From a checkpoint of a small mixture-of-experts model trained on Wikipedia: 14 layers, vocabulary 4096.
Below are experts of layer 2 (counted from 0) of a mixture-of-experts language model. Rows are named gate (a neuron's input weights, with its number), up (a neuron's input weights, with its number) and show model dimensions 0-63. Each number is 500 + 40 x the weight over its row's rms, rounded and kept within 0 to 999. Numbers have three digits each.
Before each expert's rows: a language model's description of what the expert responds to. This comes from a sample of Wikipedia text that the model never trained on.

# expert 27
What it handles: Conjunctions joining items. The word and, line breaks, and closing parentheses linking listed items, plus word-start fragments such as pract, Syn, Mus.
gate0:488475488511527460533478496455525495461456453479519483461548523459504523481453526440526460549551537470523498442491430432491576482478532467562505511445508498549508551495555477398446474515469519
up0:514434555472447443514499561482472505536475529500531547552483480508551518543438534495495583455513491581551531580521542484455470513492434509551516470482484422403477448476530495535451383510451476
gate1:476486502471488486518480518497453539525478507417605555443530528477516496528511482521556553522418519521506482456443443551523515505505515471539467501526470483543481494608432448509529617571528516
up1:476586463475492414466489538533533485536581572417433528535482511499488512432531528529491516468457498516504482449458531522593531464533479562551482477532482430517546532535484456575471514535518503
gate2:463472485464541508541502513435541499468522458442512538469535463456495444503536514446525504541484493496540514505460483559496533479578528538512444497519448457521449500491518491480397548522608422
up2:467504473577499498464542493496504520428554493510526491503568437416420488518500525465541524569458471460442521502457562512518544486558440505549463475545505423527472504435428443499470542524581493
gate3:454493425524515570576546536515505503456479564455554553479485431498517544567512502473573549448462493457494488504495450556531526473477457517521442451459529446565480559456497501402472449441478468
up3:508526633486448429434500455485530508523544438489458454505527570457423448435513532517420456543529524510420513492513559481490507505494525509454558555507509535424465465564486468547518500546513474

# expert 37
What it handles: Periods and table pipes. Sentence-final periods and table pipe separators, plus words like including, its, JPL, and the gen in hydrogen.
gate1:475450437513546469485509499482468526497470469443420535558468465487419514533508492534430468489468528528535494499412520516404502483513466577568447519524469486535545508564499470508482520501522479
up1:493429424524534464436512564464467561582497437480519496534428493483452485521465503521453483492469552510512471535484530554408525458469402536552452496566509549541536527553534463500410486504437490
gate2:507445470516510470559553489510534446515368462456474485510558524474549503472490542462473460576416503448502503454525449483516538462479533495550504446501466468556489515542537430546458490502458503
up2:496488480486515437551519474543514482491398490522448501555465502483514532461449505493479543510484424485481524476515458477479455431517442536541468528437500455503449504528502455589492480484457494
gate3:530490462544520487464499474487461577517504464453537593457481483424447411555465502503495488506490417508470532555411478519522514533544532431545470507536436439518434527501542470456515450519516490
up3:492562536480476512556480529498526458519492521485399438538527483521529557452493509519489512527488602467519497476594511532541446424450422554527537535461525538468519467555429476487498526495488515
gate4:384567520472519539482426493463490453470494517422501522460562495466483453560495520545521529490497551490483597482392494506407496456479470460514531518499510480572444542512579455518495504502488448
up4:431559497466522560462474494496505459478491521451530529481506546496528451570485492496501514506504537517480595506427496476412461493521496446501544487566471509606443541488524478510513489577450427

# expert 12
What it handles: Modals, to, word endings. The word to, modals like must, will, may, and between, plus word-final pieces such as Singap-ore, Leg-acy, Hooten-ann-y.
gate1:535502483470442510566496478531465496482474577448534487513458469430493506487459438458488507483488480518452510551484445537501516459475454425505472494505464514498456534466514414544509531441462525
up1:507538487490451465545521537553481496540475551465528417547474470485479485460447463477540502495528523579541504543476447519493514435505428489527446489462447472447518558447469436552539485450497553
gate2:510466451564513502467529468500485461458501534493450486505516503469472503519476503575519493537485509453476507462435434552460453510540473526484517536498512481463441500497476442494517486490421527
up2:482509392496583420494512462505479545425519474521484464534473494537467504482429511588472486447456546521495515535537382518542478463489550544496456550530530497401540503528565472549512528433460498
gate3:529512502591531537513477475539505532497470516459459500497498447390532509493528478567491475513453490516506516550462470575528509535556541482539483501532472518513515573481454496465431464438551464
up3:466469441460433542539561469489492495516491476558562421473572538581469504533492503441543513484517520487512548443503462394476458534498488475533543513464559482507483452510566486495535476509475518
gate4:423483513516529498516546535534543524476526538453498508543525553487472562522497475452513479481529457457549571558480447476439558485513468510473507490545549433463487458460518427485516449524519480
up4:574427450491505514531477439472488412501455464516492491518454495522524468526477454529486470468535523552488440446530475508600477529533565522540510486464520515520475526545542490556525531469432509

# expert 33
What it handles: Word endings before breaks. Final suffixes and sentence periods ending a clause before a new sentence, e.g. -ation, -ence, contract, loss, km.
gate1:472492449516498501416503490459500492575436470457489543545489470489542545530476526518517452543433525529479526517447486484517556572494500543600484509502468525508494575528468478508476454523526531
up1:546524523511501528551499484500519476451532493509503473455525544476459483476519486520521568449562457426498518462534520506458465453503469477425501466441539454508448466467526496439532550473460479
gate2:441497529416455518498489554498478492513507446515492526551480480439523496513453465511502498553456469463462524429485411508461571490490461555480524488529515474513441526583482436517472454523507485
up2:459516517395438509457503524485504430553503468517526476543501500453507513513444490484540485481422455451476525511443442516419510486516448543467537518555532506524458494526467439485499494570482521
gate3:498539549494505513502436526504445479519492499479472510469534599525471480525431524490563431552411500482495546507573476541418472541447476447546488539550541518539533494477512454457508479471559570
up3:529547519473511423468552544431543480468448490470509489568491432506471518494518431468494532510467455447487497462498559403460583495515523496488501443544497442422473458434471513502475519514532499
gate4:475526538603606517444515528469551498498467491512579488423496537455489487499442517507492510561487535567536597453491459551438536525450519397536504520550565543468455498487515512488474470528567455
up4:550521501503564432475609498482535456454490443520554464526485451587511495478555508464552485421523527518460466579522482485503517541507483512479552496523479476438505516481491474528459464524444456

# expert 11
What it handles: Person and role nouns. Word-final suffix pieces completing nouns and names (er, ia, ian, ly), and kinship or person nouns like nephew, father, wife, people.
gate0:516526525475533422494567505439420474523436521433545453460523409502473483410476459473448535468473506460453517495462438476515540472503464455508496535494553482530453485481554547519532489430514516
up0:538471552471480496482520531418456503532457540449502516490485428510478471503519405513485524410496518484542500438550422513504461578548501530516498547507565520511514456387497537575537529478499470
gate1:429570538525520485554425508452531501493483550542524506525549533485436464496500510559532498484457533455476503428456485461430463592526479564534540535507508487471506456485461474513504529512574454
up1:462535507536507556559417499436506474462536517564511521461505548477437460452522516555491453513457606457483508444444466483513461525530475492531540583514467482454491439474416515527507527560540489
gate2:489532449447476509528464524475430547463525519499521552446497533426433516455514471470553514517479546534488489514438475527442470494508400464542489506524550499546444498517395513496496506616531548
up2:497460490474555469458515538463524449524507490511517513433526493464497530507450561438566526553496537444537529505480579471457541465519472494540608501460475530512503554491449407556482534576509578
gate3:448420455479443453454486504447439487463514486497498500514537511410457506483470474508442518479496503461546499506492507546461604498530428483572497507544532552553510497500502481473512508531524515
up3:555567560497543585538499513543519474550523496506526487471424501604487497515543518498527500504512481541465512475484502476520409508432581496478497509500462468427479477509448499532521476481460489

# expert 16
What it handles: Letters in name spellings. Single letters and short consonant clusters inside words, mostly foreign names, such as K-r-ishna, Ind-r-ambarya, and word starts Br, Pr, Tr.
gate1:534491470502521630494468468508493551404478553462512577454476495473475498441493476482476503495424478452474472543552482546502490451548462543518480520459462513511489544482527504512474508483488521
up1:526517501464507414485503486553478472511510453544468475521560481520550477472575526522530519493556538509473548468497463404444501527449487525469466525478562511478548434578420514572562541483495515
gate2:436431561541516507472471518501486474509468488481492477464530481457435503548404491482501494474461502460514464528474479541501477585454458510529534535435501531486587486480486482505472490399532448
up2:478483564468492460489566560530424550490480505446528492496487522400508458483495438472465500474547524445531525545444469540502466499483438544510418529518552606411515482529557511511488489443527483
gate3:494523449514510507543500479512523526539485466500464507533474543491484444507434541535482451474492465497523597502485508554548434512543509493572520466494584533596495524457562489478510444476443473
up3:532463546495438440468530485475516532495468447532410501493495445479515423488487533548468453512500500420574529492490506454554430488546541548533516523444474558512551491472490507533508482521547528
gate4:510481497553473626521499495504459483438524551476469504478529509432464538565494422423511449492510475493485591486563463521483426477455502446570507571505544566456534547532543441485486537514504503
up4:536498464509510590539515489467486517498468480440470520534485473468536553567514467486457473531575435543470533436535440471579468499434519529478534536471475549445561493535408523532479586512476499

# expert 18
What it handles: Function words, mid-word pieces. Prepositions and articles such as in, a, of, same, plus mid-word fragments like ett, aut, echn, yl in names and terms.
gate1:474579523525610540540453444496529479502424496467485525521485565520473501483488541511514515477487535516515485444493464554469546476544560515488520444556606460571447585525495496458493508486533480
up1:491531511465489483509523448512529465392519492446493518421519457491523445529500495574482434501538430530469503506537489516437494529491458451493456502487450562487576458556455461514593551596536548
gate2:471479479494548471474549483487509466522473506515488511564568540414485495539465490441488442494394499476463521510482470525512507500497525440526497553472457421514518529499575449531486505517444406
up2:438474468473525508477560464508510443503458547534450525553504512432515504538537450444436497495415476502472506495482483524517522521532557432549461505477445437533472527508541466544496489509416404
gate3:509536486477505524496570551447471468526431519508542522491436518496504506574467477442511438490384498483540525441492477492517486556500511469553489504527550590478422517519521465534505520552506500
up3:516619432497516598519477564495455442512465563518455441537457483514555519505509485419496473464466447521538538496479491495528485498480477479572475508514542572505476471479448481513488477482438496
gate4:445486510479447437487432528514520460542440447510500490424480529459472572493462558435495511464468575441474469480471515492476493481472531501544481576482559451546504588526531470434464504544539515
up4:476465561477480469532504551488497497510516543481472562448499501440524518536530496444546501518478494525440555447515487447458492505518562462475452522439491490448535533543507516478457441459521549

# expert 2
What it handles: Table blanks, sentence openers. Blank cells after pipes in results and election tables, plus sentence-opening prepositions like After, While, During, and mid-word pieces like oh.
gate0:546502449449493504533498530519491459507466502519533570509524474440491438518451464547556484519476495472426540564537502474477530491533484544524523534504501508534543478543485430491463437476521477
up0:444535518553499490476457473522494513523532467462472471504492529586500578499538500449422481492493521498577421416444495520530506492444502495515504530481513536484455514448518547516518567499496493
gate1:486441494543566531561515478483457510507515457521451476538465476506505552446476471600554528472463537493496581510416527518456579517451491506527497479492572516546491487499475498444477437501443461
up1:495542530538462449532493511581496570509485466534527507439528504490397536535544458492552540501548429522532572511468533523502419510493526520520520450518534468464498534540566515461477546545477524
gate2:388544450453516539507533510487492536503461494475494518542516493486470444491528459544525510502501483470538511470445470586451509541525552516542562553469470487545432558514528492529458512519517421
up2:519477566483489587511441518477455502451470473534520482422494535506530401475526482534548478472519526557467448534423504521484524488498470455499559503624526520513540449518517439443465509457537526
gate3:468448491449477433445443461456544508562521472452498505474514557482442542495421546492528458528495536469523524434441446518485523492475573468567477482500544464522451489512428482475513483531522478
up3:463526424487565569504554473559485503477464508456572535501563481506449514420501473502464490504586489566540477529523485492528510515500544411444458516546484584467497471536522487510557523484477585

# expert 5
What it handles: Commas and table numbers. Commas after clauses, colons, and numbers or names in stat tables and minor-planet lists, such as 13, 12, William, MPC.
gate0:499539480522515516541426581464511506482501470495534525445496524483493524485519549430487502606473494498546478473555508491463501508502522439498556473548536506510486530531513474431457530504450547
up0:496445462472504530466558466509460435497477480519419458564499415469499516507487479549524526486477544459434526508443468517535527471457506510530529523435500495491449503482478515537546431508510458
gate1:513490506507446505489482574481503479514517379424526532381459433482500571552461553432509466540441575432482509495537463506413510516474551469478539495460502512544539529473466489488511463495447465
up1:541503488504428465460470558543550520496525439457440491473506470492534538521507552456444502560481538482438446452564495493443473538434561516512439506445474464576508537478481499525495521479403512
gate2:491549489463565555451402515490496541555553464462534549434518498442565477582522522491566487467453522426455568474458458529510481538445463509507570462546482449541489552505501456425470510472509465
up2:480456553502473470482546485547454407465413523553553435479422525504460511496462504539506457521502460549483488537503452599474481524530498515485512507418530503475485471488511522537495487478493509
gate3:428459483436513433480438568474449584502473463448504466501514523451421457487540503410553437546491552523476507488410519492522494535524538429518506547456536511513476531501511481426464531474518517
up3:530523464542509485526507515516544450555457503514473492500493506559569523510534485535472453511410450459505495500488528450527513491463479476488551521453412547445465440499456459489493499399470485

# expert 21
What it handles: Name-initial syllables. Syllables like an, a, er right after a first capital, especially S-an in Spanish and Portuguese place names (San Diego, São Paulo).
gate1:392451494451493529539526482500498601584406483493543518515480463521550543536495512495464427527532524451439498554503450520549539510490556462518482548477483491447522455551549517451524504472542446
up1:548570534458493497458589521478485454531550466458536514522465555474475527463501495478495479452513531475479571586496515467488552462428489492562483585554547520526413508516471403495483440548471454
gate2:438547593508468516503449507467508497608494501464455574505483456488489512452490477517504532447521517445538503424498524538535502479462499477539494553468440458484457548541457485574454509510553529
up2:599438458475537486494525511533488528382512493520537463470537476500457493547527522504529461515495467452453485569513511439507477527485524471434473486499563556511487458462538489479566522506482497
gate3:446514428484537480543452472484504510519505452443524566569556468475434489422553449482472564510422551527464469520450455532520463468542448439538448536545553464466502536496548511435510513501472495
up3:505490487539502540524416455444515550489474445532496452575468480483451535466557432427472577463471483537512507497528515435549461520535507465553461478477559460563522513490557484434465507538503538
gate4:501524481503612502528469438497523477541504537496484535518618450474498487464525551551474518532515492532422462447418451493537487514447559438551482532464541535528517446460549501513519550467469430
up4:514569443564558491520486429496493468487515577589493558519577444467540448524537565596497484441513493539416507493463468496581484491510481457512462514524481480511480469479513498543516495521519435

# expert 19
What it handles: Closing brackets, table rules. Closing parentheses, table divider rows, and career or election verbs like married, joined, defeated, promoted in biographies and election results.
gate1:472475467507479466551495538473475566495478489514511558470491392540438516494511465551491525524512485395529566510512426442452500574494506552518500491471534468486563524471546481552505523511487460
up1:456544495513500534420539477552485444514573515521474516556519527511585465477491524478499555536577445565442500501497556572568439435486465489516502513564475523517498453533526501457489431482495498
gate2:482537488511468551527452450511485555491504521541541522462471483534451489421504570562425472471494455434457540569460442565545548440569497490490512502514508546469498566465542531529452464451446474
up2:541482465461451520511443390453479513485471599518468515490546478553462519445463536485467467482523535488491510518559515526526485522564524457493497493530461510483493563467472448562489553487540475
gate3:510466483482472527576438518471505492509469517414454551524533518408427521502458502518439487584477495487429509475516501553412514514497496453527574560555539449550581503512458439489416447538486539
up3:467533525505529509426513487535443461543600440485551490459505472500537502454564528498518504484454494458484451542506458454518495464469486466606504461475488560479507469439539504516473508507514499
gate4:486430478388461441523507598500500548460485527492528538420559492468450455495420528462501455531458519510425518477427524471462537528507527541516478507507489513490517462520413413466456491480534518
up4:480500453455487452500521544510542588429483505500439525372494518446442468554408495475495494489420494541515556541427557418466457589510494517540494456503477505465527470518446437505480466446526544

# expert 3
What it handles: Commas after nouns. Commas and list separators after names or nouns, plus nouns like team, company, club, group, award, London, Florida.
gate0:557521520428505578513529485498427469481448524528556483483454559467561425530440492475615427456414502505509503486471488565486496493570554458465488463513505449543462496569476494503487535495469521
up0:533475508478525610489513545538492462430405488541528470511425533486501483577451478480565487475418497504462479473502482563513488490545531430502483488479495467487514452572439475556527493518458514
gate1:482449501536502483444459508464517463540467442482509537523539591385509508520431567483488500579485526473514529439449542546545508567488513516526502492518445521466509569535512495436515476513529542
up1:533570469478499533527481515544517490554503518561520454470454435535548506474446488585539520455526432497479488626474488471428509504513481484456440433550481496520521468454486420556514534535482529
gate2:491500524577565448489567511510466588548437539529568535483453526560493477467448554492530470522507511469473528457469437458448515537506507561542552482483485565472471501545532536467461511479451445
up2:493505452584528461530519503553477565478580470505471549547445515530438497496493534525495437467487491496446531551540469500490497476477482547613529569499492527406420474532437487527530469529535469
gate3:453418539505572504522494505400496544521467444501525506458428480459413497491466459465467476483489499488555494522444497522528518506449509444501543531455550470521469546461448508521489506387499504
up3:512615485484420484474506514584495488505526537467461500491529501477589481495522504493517557503488531485406517480533452476475489483546471584478447470542459551513532504546550501480520467581519484

# expert 31
What it handles: Inflection endings, score pipes. Suffix pieces like s, ing, es, ed ending words, pipes in numeric statistics tables, and prepositions such as over, at, by.
gate0:443467525538477510577512533481497550483496479479539545471530535466476521416441520460517547501492506442474582469515504534529535490511478489550594607508549446527486508523547496496492519553525505
up0:394549571521456537592543482477501513548486493490564512545564559439570543419504529534445508464498501437485464518501528511513505492434532596539571506494496433513493479511542530503463476520479505
gate1:507493519520461520514515528501529405542557578463396532471484482453458534530403537594535479472426558534497526501504452548522549497492494478573497476481512537478525468540469459476486445444546473
up1:504538501491533488511493485496449557476430393518584506521503493511491511487548457449502528492527464453499470500455546458479443514506477564449495503539442503517489562498558465539502561555443501
gate2:458418479515529557525474482422485444502532514485482529434460488404472529536461478391555523487489500464514508485520449463413494489476491491527481507546452514483454490590506475448522489503460505
up2:507409485478452533500415492416510462455539471490496481442445500441497566514481477368578495502511515471506515473507488436395466523475494528496513482563434496508428456602495511456538475455474498
gate3:434564495510547538502428460463553523470450504479451490449502517459480459492492448522485468537515408504523481486523430555500471510479473403542471553472563543526492520553547510465501524426501523
up3:487563481580540479457506507515533573463483542479462540517487459441401507484452472559532510490420499537543502486492517514491453478488482477509488467508548524537496497478513459498497552468569474

# expert 17
What it handles: Letter h in names. Mid-word letters, especially h, and accented vowels inside foreign place names and surnames, e.g. Kaohsiung, Longhorns, Söderberg.
gate1:515559505536489485574485486520576434570491500464498458425560496413516503514511525493479492547484453487473578521502470552485507506462489483532514508517501528523485569537415507480426435527486520
up1:510534488495459503494443489524581481565521504459508500449499446474514482555486516464483524583529472529498513549509478510455491510440526550504529480505457545507537521536407551480400445516483543
gate2:450524431443463568499549457455501432413540499472471565495534464435491534542545520484490440464488480474519504498467481522499464507584513516566488499451468506471496581463491422490484481424486481
up2:443464499472537428501531459512573411496487424458566429499566500533533491503504431396469503475471493519438490503470482488508490515408471575507517516490537446579486516468521536499496485427441513
gate3:448505530509511507557519554472586538576501432484520550444451342518486479569503442447546534572505556461520506539489493488489497473527452550514563578451523520553522527527536565490457447426461523
up3:500460545445522422486517510431508503469509573537479539485525494491549491502582487521493512480535501577450551451479487527511513478503511504504516528449487424459540434511489505447486462538431494
gate4:449458425517516475483475502542446524487474557525557565460531460536530426526482548527505471530452562443482543531494469569509545541407464524505540528455530460492530403505485523498500496476511432
up4:553523538472488536454478524467499399545500400482504527491464489431428506546482485446514562569510527497510495488450527492636468544509528442569515506486522521565516536482536540534450420449503588

# expert 13
What it handles: Sentence periods and hyphens. Sentence-ending periods, hyphens and opening parentheses, often in lists or specs, plus nouns like engine, Air, light.
gate0:461510481460455494448448565553467510534518482538473493468507486496539520541529440496519489437473514474513543518423474480447541492485433549543511561524478492468431600497485475477509455630509436
up0:477522480489493506429434556481471433537514434529550478460497489502533521564484468453488516442479578514497529524421456490462466476489449573543548507558460531528494536456552522499501512600525453
gate1:510451510525470515510509572536508459573451437484463478483523484488406474482454504505548486513562584530435603549457500539539554449518571516463518528557488439543551547441536518474438517537497534
up1:490428483512439492494515578533534461570464421486462488504496479516427475495493455503526469467522576500388538513471485497565497454487561465463512538555489438567511474462545547524489551504482517
gate2:534514581573503506532470512510479437468405435489564533422512501476462488483509547449565448500477529476466510522425447556493526489461538558550567486493507491460468552503491436542439522446485524
up2:518434472388510494478505537440508502527539565491478530521465556540502512528510544523498523483505476530524557452524490426473495530500436453515464454512529505563540437506472495492513502573498461
gate3:491546530602540530549490535525414483562440520453543525507524486435497506487440571498480502487465493501418531532502446592486519414479479528483524525477527512532469540525526490463504478461487469
up3:494534493447457496474522506419521514513470517520508501506518494481509446511520472520558433473572489527531515506490467539512518542517487540525548509526459604456540529477530502538549539435453647

# expert 8
What it handles: Word continuations and place nouns. Middle or final pieces of words and names, such as Straw-ber-ry, epid-em-iology, Lim-ited, plus place nouns like County, Valley, Theatre.
gate0:508495470490539598540459463495504509554459544415599538442538521434489562481452478487472440553481501467498496437511467509429459521449543485494474429514471540520454525532454472491425476471478528
up0:502499431510505509489489489511551469472377488469510516512547539549489562464452472467476416559478492425461501448492500524445502444503599485501466463510492537556524521575514442519435520444462505
gate1:433588475571484577543531493511486530473493552430500493432497411465515524466515526443492491436457526421523501542543481531492529489521549516562551561514552510486466524542438531505489454556550492
up1:448566480544464569546565466509533527492477542428491457399469409472516540450516519479482455444436511444523479547533503520517548476507538512534524538521560509497455513520440544518516497561580518
gate2:484490531588583445523513528477485457505549470488507551442469436521503469496501504427552468515442529483484586454474457542473508489527482499587565574513504453549415525560466556463481487491519523
up2:490462543568576519547477501498517500461494449551507524524439429527488478485528572463523474484453479485546573470533503549451480493496483474529523547494487481588506474522494498478536522417544532
gate3:532548512504566497523490428579537500516485518445445549551546537510510547507535542496436471448477491474605491463510477540492528513522527424545498531504429458549440534498553506528490490512557464
up3:461535545452455447554472484432433534495526493488522436492479478488483439529493521502533510568574554489483503549512571531451551515507441588522537520563545483446538510521487555515496530481439500

# expert 1
What it handles: Capitals and table fragments. Single capital letters and word starts in names, plus table pipes and coordinate symbols, e.g. F, N, Sw, ′ in lists and election tables.
gate1:402529450567512477507521495499477542457521473461459561480456442470478505488486498490496592536406479419488531497531480423531512494463444508449509506437555470476531525515446427433504488458477476
up1:602527436482511486502565513532473453536456517602491520527509526529529429483493580598552443477567569497487476491463487567464535510458534534525486486533522522497516436493539463532478482461464470
gate2:507457494443537527455502487494502477580417514474449496489493510439476520458505541568440503515502533487572455509474482466450464572475539484530436537589468488509404547509509502488511461445548566
up2:494453530536508464496505516451437452528461513558503488534590547496498543469495526489519454532590508547435507458436522521536518528409537489482533521466517502450525457524486448405499525547508513
gate3:405482493545449511521488521487453456532463423480512522494447434372522551519451547448546452529472515485485452549407475507495559461536551465533500450446480521517461525504494524480486470539511513
up3:469476509476487574477527529490522449473502540552502537504532515517447514477560457445509470479560447546465481476547547501537505530452527477468587574521488527567498524499449472546519499520557509
gate4:490475424550506501436486455513559487492507494474501501502481489518477483520451465490469579484454482387479534483474485466566473543565407524580490472544477494559528529495465409474496501533407478
up4:468493517468487461587482509498476524494504511519481528500558540480507542477546503509551450521534512605561492510541495528429505454488512437415494606461465506452479485535482630485486486497579518

# expert 34
What it handles: Sentence openers, taxon pieces. Capitalized openers The, On, From, At, plus suffix pieces of Latin bird genus names like -pis, -aptes, and place-name endings.
gate1:483548457571569526521544470535558548457443537491559605529521503532569539534532476522481512468456425525497477432420466458520457481516448548443528496510499387491498455460462499498486520501523476
up1:485533498570537525534557503499533552474435500514528593508544447501522515483546512484528552486485438435416525498498494519477487507559473486467497493522505410526485509494459487429481506433549475
gate2:489447542481524487494477522483523515491513419472573492555530512565489501480468522482463461521496457498472533486462499499465505478488480527530486578511533456467506458486457540504472515517485509
up2:503406523503480506525501480519553547470479422469520515529534522476415466478502497407447484478522467500473537547506496530466441476490452533480522524476528449478590461489419542520450512495485523
gate3:589493488481528524463427494498534504513555566431501552517520454518518530438477501550479605541476496481505503508466502527532495483507510481486470532605473505526458543537493442471482471508532459
up3:481530556492519537601503477567490501459432507455434514476493481502489512457504491485515535516548475496412471553487458502434454510534539532492435504499451488491521476509487474535546441376518545
gate4:491455487530479497464487442564554515457491523442441510491427521501469502516495522457531534505443521519538475445462494533521522488483497549502565477546503522469470488465459501530484544500508447
up4:440453494501486450489467508420457472553535468502517412529574558435537563422501499508499551545541534539560525543461459531522522482522434517502564503511576495538441493548490450477490430519482504

# expert 6
What it handles: Founding verbs, table separators. Line breaks, commas and table pipes in lists and asteroid tables, plus history verbs like became, built, founded, established, and mid-word connect.
gate0:558570469535511453455467463490467489488544505460453547518466501490481517497523499495488510426474543462568517501402421521545504529478517463457484497464513507534400546483533548542478533515482426
up0:520540467534474470443428436507459516458516486450451482512442487531462465489544475518458521407494548401565475496455505533484473529514539506432472521484515535561377520477558493501472465488474491
gate1:512449579513533479477492484542443468508513525483495491475500476470468526492491436463495521419416546526521461485478480553545486438534514485523507560443545487468473538521452485565554562417469485
up1:474505522500468560534472487487490509486474507516557487498498515483443439482444488509462516537475477551456469560485445569504499514466447501526539538506596598523491525522529510522488436468569515
gate2:534474462465481548499473481440503490506455456451478493475505500427517524528581541450456480520492548531483462462497443446477495440479568470525504498528455599458438497512482474574440511559503540
up2:483503534461554558547515465466526470464448519498491514527562577534490495485469529524449517497419512512528513495518494520485507568546470521545447491513539543545533451537498434536469430493485453
gate3:499450498507472422565453481468497487522474453428553501510524464454463525498458535516417562512521486477435548431459477467439554496442527489489507471502522391550500499587479430515533544554462472
up3:510499506557587526515514468579506483440532549468456476475546529585466545466529457491448419563476496438568534514468459534524462514457526458450417500518483465499478510495488512545562552489468497

# expert 35
What it handles: Line breaks and field labels. Line breaks and slashes in lists and infoboxes, and label words starting entries such as Department, Genus, Position, Country, ISBN.
gate0:491553459493485553494469484526510493532428540403496553489523508506504536521465596534452473400462534518572439518522491554513539541466524512522497432608486505541545508516526537508470483494546456
up0:481483546489562527508504469553507584384530557547533479520519554541503469467523512477535435575505475461509516502469478480496476434485539508530482516475472530443576439445483497479542498445471498
gate1:475473454516474515505540463505430510505398494439517504537495514469466548532441558562470482503567491403546480600534500564481566497471496492534497497564522509486499486527468472465565525495518478
up1:519446526458574472482509464446532493563531538484452541555514531546509523445481466498488485584476530557456501421456480534544440535546603536516563502496493494505462512461556517516514508511468483
gate2:529465512579527482508509545491485463502545514458512512463467500538489436461482497445539545460459527462496526508462495515486463500497560537515502556552607499460405525472534475447437525524502495
up2:540461470543464454496503473484497499548500512492527480497465532557497514445528538461550486525473487500551533518491527506526523481459571498470468500530541497475373543458543466461430496552418501
gate3:521539483474484474524521531414482539536455454496454488479417502465508460531417467501508520569453495485481549482436443477447550519478530537572485526494552465567515546471437481578450468560473536
up3:461517525518521486510428515552536500477434577573529540492476412538508498547521515506575451427492463533537422466530559474515463479544523464536482497597547504460517498523548492489470509466570493